Experts of a small language model.
Size: 11 layers, width 224, 54.1M parameters.
Experts: 32 experts in each of 11 layers, 240 squared ReLU neurons an expert, 1 pick a token, a softmax router, a shared expert of 512 neurons.
Below are experts of layer 3 (counted from 0) of a mixture-of-experts language model. Rows are named router (the router's row for the expert), up (a neuron's input weights, with its number), down (a neuron's output weights, with its number) and show model dimensions 0-223. Each number is 500 + 50 x the weight over its row's rms, rounded and kept within 0 to 999. Numbers have three digits each.
After each expert's rows: a language model's description of what the expert responds to; "mostly gets" lists some tokens that are sent to it at least half of the time. This comes from a sample of Wikipedia text that the model never trained on.

# expert 20
router:472569492526485481479553441446434481441501507534567414498542536506573501528368565495414578541573483526410475483456436530490478493494444481571438543520482547485487515565485492459522497500382550442471546478587388516474479525412487543441470443526508484517480555464596582556418553464573463581518490501577428525519571502511524536502413449442399565458542554549519434532441617417511554448420607497530474457498462536451486499536444401568501460470590546502495520461504520470482489585487497516538489547444507480474587505519505619555481531457460561510519447592438533462511549525455481615472457530401421502517519462520534464468488498438485589484458509498574488396534562513402437540501
up0:395497463493615436592546458519447573430574442551390493466516360534535464501506487534562528470552563523540589530467471550489546478461434382492461518475420524441568531481473490496552519444542495542568545609467474519568473384406532603524568541515430486520511505517453463439503522517471500451484489523466491472495399450507590520456450447514559529496429506555390530468478502458488541496431460509452550493393495485510487386500552420433483503435515589492378554535508493502481422496503522499554520524496546423502499446482414496477502458485661527489487577543506441596511489493487566525555503455555514462463496609459446546491546528528514557470506513479466482577537510455611483496502
down0:451427542434508474562488516525547541569548552568490435446442524538510458470494499618449589497547531482537573567485531589509541425470484481451513605530501493508514464530467553443528596566566525444564421473494484437487519482506537596552446494538492565571518514488398600600464572499441535496438577506513463482488428468449569532471442429591514553423492501490503512560487555477491510456492534518529551471478396501624478489494539514532447532553455568566470500485522468405546513459598574482451502558408489437540488412557398582476486415504526519445535592541506483552461534575450535432412429473510519468501524499502537425375504435574612539537493519511467530492488516438580500546473
What it handles: Common concrete nouns. Everyday nouns and noun pieces after an article or possessive, such as car, police, gun, fire, business, plus pieces like chie-ft-ain.
mostly gets: " car", " business", " police", " touchdown", " gun", " fire"

# expert 10
router:472596454481488511571389497448616502524556467516547532558462530577396588456545471427445427420452473564460553537472429527535409606525454468486432489493434478465556481483494528511402424544470366505483570492509530469467501543446488540474523537536465484570613580530541528478552523490467469445505465443532462536560483505530561451513349536491557498545587516510433583486449547534457452539395499491563533457533544406512498496577444525490518517479508485552508587469525475490535553509439454513564517462506490438577424497400520555465548464523517460426489490469557562485492468486509553413474387462422413560582545465510450593498538512489504494589480457501424542515488459440422507533490
up1:557492450523501614549443461506375502420493493444511499491448437477529539462472561540523571569581540497402470488470510458441517469518524545538496530511571591562499571532525465530473490596485526574531502498489416467434583502574509546444478591462465577519587529516417414456409477475384474558451480456428482485557498460501457470531532488486554588537404452553471503553527497433587445437530386563515530525486424561558486558518466476533560484619556504485509587509434475502377536583558498502483574508474463444389533545494500453472414508457483569502536533510470582503469531490539477551508465529500492537528548528427530467595529550491418538482542564483530442468551430622560492470481
down1:442534468479501491502533554379479471525495500484580523418476475549529516469553530538503515494482579510518506535413503550417526507401518582557479491486555562536465581450483509504542544541538421592444458635460492519477573523470513543516395462456518470499558410630503476472466531624494495464484450510485448526424490502494416496514542515449477507467424599497496478483474473535524485523543475538508546495401446546505528579475499579484493487566500543362538412488516533541447571521442508483453563481593612588581602450483607567460522462523490514575579458514479425428526535498556479520451385448476419577467481472529536562508548439600546443550509471433453429490464519511566460491524
What it handles: Name-ending syllables. Final syllables of personal and place names, such as -ton, -son, -ley, -man, -ville, -ie, as in Hilton, Oslo, Greco-Roman.
mostly gets: "ley", "son", "ton", "man", "ville", "wood"

# expert 12
router:538493432533453485529425510562516495495537493525479524406397513554521494508454442447513412441462405520441592497461552520537546500618509456453553502485545538462438524514512431548502525511617432506529506448488582460524509424533536426517515457493447507536505510482554468553556546458438486360413500557531582516444463574534557543476426536518510526564533397423547518455453478457574420512481457527501480566540575487533446539559512492553481564475463437512476482461527522571451511432475448436495552426554412506540490348526560435574566445568511496463522499504470573618513416462514492453460488535482442491562427555502382552566440483481574420585497532519501537499513415491582569497506
up0:498552453387544570402497536554416506423492528558570570675490544505346580487504507442476531527509528498609491523636419549573492506512606542530502446475448448532436474512504473490551535554492504621436568491478426553462553504416502485431466526483517442476483528458487463472480475583500560531550501495517487478441508561439532399451503391511485537578480625527531502498447483521474508440423460473491600487506467544494506507501401456400490509548497604469578526486441581413453547589592542515515462525560504457539449512472462565481532496515465403475492429447501524466473544487478496522519446520524464551514437501538596515553427502528523515514498494567499550433444506504493507485503
down0:573345513478500514402547499465438490463485474565398575448458575528412485494483486618505472473474586537527571473440508426552444541424598545492516473486532541450455447468536524492474448580448484541471452509551505487516540619506546581424477404553474464522468571538479480673518453384576557615546525544466545448504505470410538522469496460486501481496572502480469569493544501545548551460445556503495472525462489539428482461489476493468476477572520502466584430488521493356505514512481513483546486482527496412433512525432478454481455499493554515523451374490472467478585531516431486530507481587493465531557498553469454557399402537514511493583521501443416469505502595510481555497478
What it handles: Latin-style word endings. Word-final pieces like i, um, us, a, ensis in Latin species names and foreign names, plus was and is after it or there.
mostly gets: "i", "um", "ii", "ensis", "i)", "us"

# expert 5
router:483496582544545507660484502525487515472404553475431472518478431556484463546570437494521482503523530472499473578506524502433504450491524486426488501533466514437438445442495513537605528494434589515612534515542490476575522499505498443413537506486594473514492473413466533425439571471406487442458469491442461441591534460608488553478545465399592479528436490576443554485497479558455444471474471493472479521418477449534460507458488447460468476514473467568527523421501533580523451510625454569546517604444417523538521569457408493621565618446498457550576489496518461538542518518431559425520521549519564473444459533513521435542430488504545503514579448467557575474575488523481611532508
up1:526519540520546391403523612481475484422499561520459564493502437487512492402448595383387520545474542485467535520491566372459486492444530477547487565340567516484418530522571433565451476489462472453486409514443520574576483462492474573540492547513549470542519512534474480523494481508469509578440572560472469475531496580541493457495554558474516550529520455526489457501453574546461503409570502530496461514513493478522486512519436545453505474368522539480546550557485470513536444504477482435481557544507500483396503521575504590343475500597413624533596516489498507530419520637501549512498582550459517503523521502498502397450504502474540557499538513522528439454494412464465532488470
down1:529541563513539562429500598445473439583436568626582450552474516491477441574462516397400540422555488494540484533521458454484464483561589481487441549442502595533536562553497526542550562504415542486582463611472474479530510433512496434396479570457646590603513525470451494473481512458512475446456459496505475499572491550521585592465483519451550467509538468466482477451447532502494480469495426531492371454513460491542500406475540488464488509600535462501518470466439484533431473464529511467516536559373435567450429516452476455488521473522511487469554489463451616535471417462472588470455405496511468425536473481517558505453460410515472493441573472432544503528536498487512568576480
What it handles: Clause-opening pronouns. Subject pronouns and relative words opening a clause after a period, comma or conjunction, such as he, it, which, who, there.
mostly gets: " he", " it", " which", " who", " It", " she"

# expert 13
router:551359585536476528557561409416527537521501447515492419477514449513523416488473498491534660582529526486458422444520491509477513536512524486470527566487473551509363452560469489485444511550468533462435409501582552593441492553483384500572565500546585432469514485583510486488614499522520558563547442530459436507447505524575450557475582510451461527531465491519543440520520511428464526529544516535386423443490429541548525435499464530519543576491483524404484478450518585539480448545615488575496458592496511519505585561518446440554471550553529485583434509482406532546502463533481500536507469523521518500458524491514505426454487492603463525433476527508615555525523507573553465430470
up0:468503449537478431488543466413493491505530546608577507524478435530507475519541610555539478559427508589532476479546575504474373480445446407395560467433469573518525477520498533528509406587559473520517557518396468520501505486468528519545451446596602519534554478482553575466548482544420535508482529484511473484463451479549454495551546505490460475519541564591560567451505454471492464601448500559464467485409545449549484511495458422484432445370561466561487448508452476567487552484495524486545480610476551526489398532478523502505446475560472510517571474452552617523500444625463484449447512434410528580554572563524433469502475575478509527468428584490520473524481519526442504613436
down0:493508547473388477519476548427524526471450578536466441418515526562502650524493492501566513547492439463497389555406533469544458562448519570497453572416476539565504514441574489369532528613456501492521461443422477483487470447508602505464476597501537497472598435500519497477510491469569501517480441482530564510508519579531592570513574446499491561549532592478486471482453460539444573561423491475492513413561532512455559539479457601544616586523461512469446463507543496416528470603554576466447424566465440500473477443447461433511471532550482469579497490564643534476571484564449603473510505557516540499458535528557534445520481437522536457508532510523527510555503435503494547497551
What it handles: Pre-noun modifiers and prefixes. Words after is/was/a that open a phrase, such as such, called, named, opening quotes, and prefixes re-, dis-, un-, sp-.
mostly gets: " \"", " such", " re", " dis", " called", " named"

# expert 8
router:531437554520502455559422521460515520509516489512488463483426480478575497473556460482572481466476458498534574487501565564568467451514493478516534380499548536466531445473620377519476584544595513498521443522385558548518481501498540554614555463462516523480483438513510429428575437555517544494480537499555537509475424578465484550441435521567508429566516432409539499543555408461485415558452504489520515415562566473585567466461503518491552499569463502471566579444448407532564486385510586506566524464498529567485504477415467466476492491481520466488596519504554490545530440548532490605503547480478505548596475558420461610554529494550541562582578566494484577497450543435413484469450
up0:479525485474640517533555562557499503447437529465550462533434481483565501491524491399396577548505492478353455545383513588521551508523508530510482514487572438483411510494521490523503543524478427613448461540525416511506500427496512531494464513468558467489448553547538474510520478473459473391510435473573409440531501466553525464468482421517489508425478488501476559583514484605436532508548443353435482522497475503488553570553492445505465588439485481455438547412513614511546527507500467452511529514518478505527528489589456519440532489457502515504460439528547474499523483638445501425532501543460451561419496445532479416553561500494449420624530448564501582439600468495484598540559
down0:455378483501546411494397543481505454517495539528575421502517430546456428468485506550484503464475466440478470422507466449437504502560543513497498493546513510590536560474570489488578476483614522637442545438396501538436472529514591522526455486391528597430501498508530527501470385488494535502474505480517509483484464405517415482413574559521503470500470427559478517506502514527553530522572553525449555613481536462445431528532528459529503519541413562477518505469464500474470504536404470446531506458481558489537397528504562554413515430541542531518498494473433425487474405394423565571585509512564555485506377447502533481480530470440480507533558577599498655508459544453455470528486
What it handles: Linking prepositions. Prepositions tying a noun or verb to its complement, mostly of, with, for, as, by, as in form of, voice of, award for.
mostly gets: " with", " for", " as", " alongside", " regarding", " by"

# expert 30
router:456452527471437515566570472551436494513511395516505454490480437463500480478525509519475612446519472552432386471495430547403481542462422496485491557532491535544529516460527553395450552509441564539470534498497441504477541469448552533459485561494580539579477506590510544520491468514625495586608490475474415488568596463463359503430505512433431466422460584510514497491578525510451529498510480510463400489523440594491540508513444482509406547475458449421418446470501502438522467501500493538528471491482518463507540466522490488410337544511582525519482573503501613509584536451501471545471481558487483486518490516500500408483391601551478548417481448565522569545536540589402475486472
up0:505495506521579526589500530553544479512529555555460459454488436450471442540466520503457397440412555398498512542547461574527469409542593484493562497461526467458588516490548512528579508508523524541497505530504548502622509503488478542520589527547408501508544494472562482500482506459494459517503604464458506499549513506544572535513501442494469422519543458489617419554412457500455602472506410508519460431551535560619433499494515595492559557534555499426530622583516505579545408429573486524487489369420482514506552470600546451473466466456429561488523477404480388485541487558501532487471495513498573612537359486488510575517436452486531524491537501527426516503418514488459495483531
down0:503506453602481624517527481504577511557502503448436476471413541504452503485510490426502485449453505490444592484581521537408532523466550453526473573536491535439511458487445429484523441461411476510521518480494467464565477548429587439431500406580474473563546530530573538549446545394490554465460509501586543540560561489464567451409443454542543463507475429493543470429413446534562531535480509512494518576403410495517476509558528511636552542455481539584525559524546440481426469565439490395508454442381579538612609518529584497499490411408498551524543482616551397468558515482435439481506574502533505509491534512538505525452515473475514473548519488517471480476437506545544545513526
What it handles: Base-form verbs. Bare infinitive verbs after to, not or would, such as make, take, get, find, prevent, watch, uphold.
mostly gets: " make", " take", " get", " present", " lack", " read"

# expert 25
router:374568449478545578535563526633502522499576483501565588537494481518562471516437505471556470489619546543520437498530468494508449458415516566558537484499599476575505456501486433559450491563533406462545470548522386503532435486491445473538427536493466455447353453460546462536534559470490542553556510566564541498424493499396491570604510559600544544534461449462486453494423477461486577444543464486468527454585440526612521438509496457522505460475488459444546479443489471419478554487471431517524495476549579510457571482496495526464486457551553534481495474507490489622418471517544445520403489542513533507562421500533567434486523518494524508564430388452430549495421513483561418484485
up1:473404498532463492500454552580532581435363508469526498498569468519491496504516461489511544451532561510456403525493447497464422537508526528480546431522441564447464456479481522454445446447430460488438564481481420532492458547383492507442501469421511432499486486423530501495487509500508534514583506541459423510459468433580513402433401406480507494554467573432510488561461468500508533487392480452418476483405532470582429522432503546550473515457521456514517483561534470565407434517633528525432503510493451457459453388493502521485381522511568506524511456495487568489568362470454532494444453537385487531506596581470406562501485414514531444571470516503460412555513596516501491520558
down1:441543431474461569493571487512574521488479565606522475566535510566506460475461540424462454510521515498477411576441507559584532450473501480495531574531482463505514503552475547572376616566578450460479536520460553418491559529544495457579448509460532439520583460514526482455500522421533451495524487513401442495513504462501508479472554476563561431391583540482510510543434513490526550442521392520484437443471449497536533490535399458542380458470438593546484454481518455593510557575528526389487484552505425503509556552446481452415491503475489558475508500480619380562492485453546541530577448472432556447475526519491478516506503419539472488587500542432338441517448528530467449509457
What it handles: Mid-word vowel syllables. Vowel-led word-internal pieces in ordinary and foreign words, such as it in elites, or in Timor, ir in respiratory, ust.
mostly gets: "it", "if", "our", " Rec", "qu", "let"

# expert 7
router:447527551415523507502588465417499429479421508539564595513545481544456427574449494546417513472462501504443483513439476454562379455455511495536509451565554494460546427451506490518527492468531466537417497502442434474537519496539432526506442501431537551482514495415457553561520530517568442482490440516473431497547437579534555528417384438451547564509396539538522458525442528495409406512585489578505486528440520559423433445526435513402465482485521584446440554507542478497496538419550394443470577584502438514550442477519422543522430439558478446624529459476550503476511478447484532479475457530460438482517543599537558551466533450479465518513499586534510459536527527528399452366504
up1:505475477472476555552473476560524514527557512552521514379492540447513494516626497560613509509524515549523430412503539476503435476595464439487458536481480457498417479408441516458501570587478467507549519544541577470427513435546589523523513495472533459541479481552655525514475458441451502394530498499539515474564524573377373518551495591523536440452511429477548438473547458422528535560552509439454396424483570481549497587513524410484414474446480449508473507532514535499526478473368541560571547435402505474508514394504489530505377495512567442514505483508467520513535524527493433550482479550465476457526437566466493595510504509530501451515446541437593541558515503486426539522410
down1:540522523543499431554495572469455542465545567502434562497542525446528542364564527532552542473492469552566594471560523475439527513515464504395498564507426499468473475377533570485482527474521464532502560566517595499478479473489545521561531533544554490507459522525539535494493420540468540413485593495471504524436455532408597551517547565568495548423517519598420428436482582526589517433431502520487542359533488512512505552398451479526520488510473540581551483474474505426526496548415613548566418501548523556503533482531501498443530415490510488465529473446464489627537591398514451517467534539550475488555517447456513461548351494580464537484531480451512415539490489525473414539428
What it handles: Plural noun endings. Plural suffixes and plural nouns, often after numbers or quantifiers, such as minorities, factors, years, members, States, plus percent signs in tables.
mostly gets: "ations", " years", " members", "%", "ions", " games"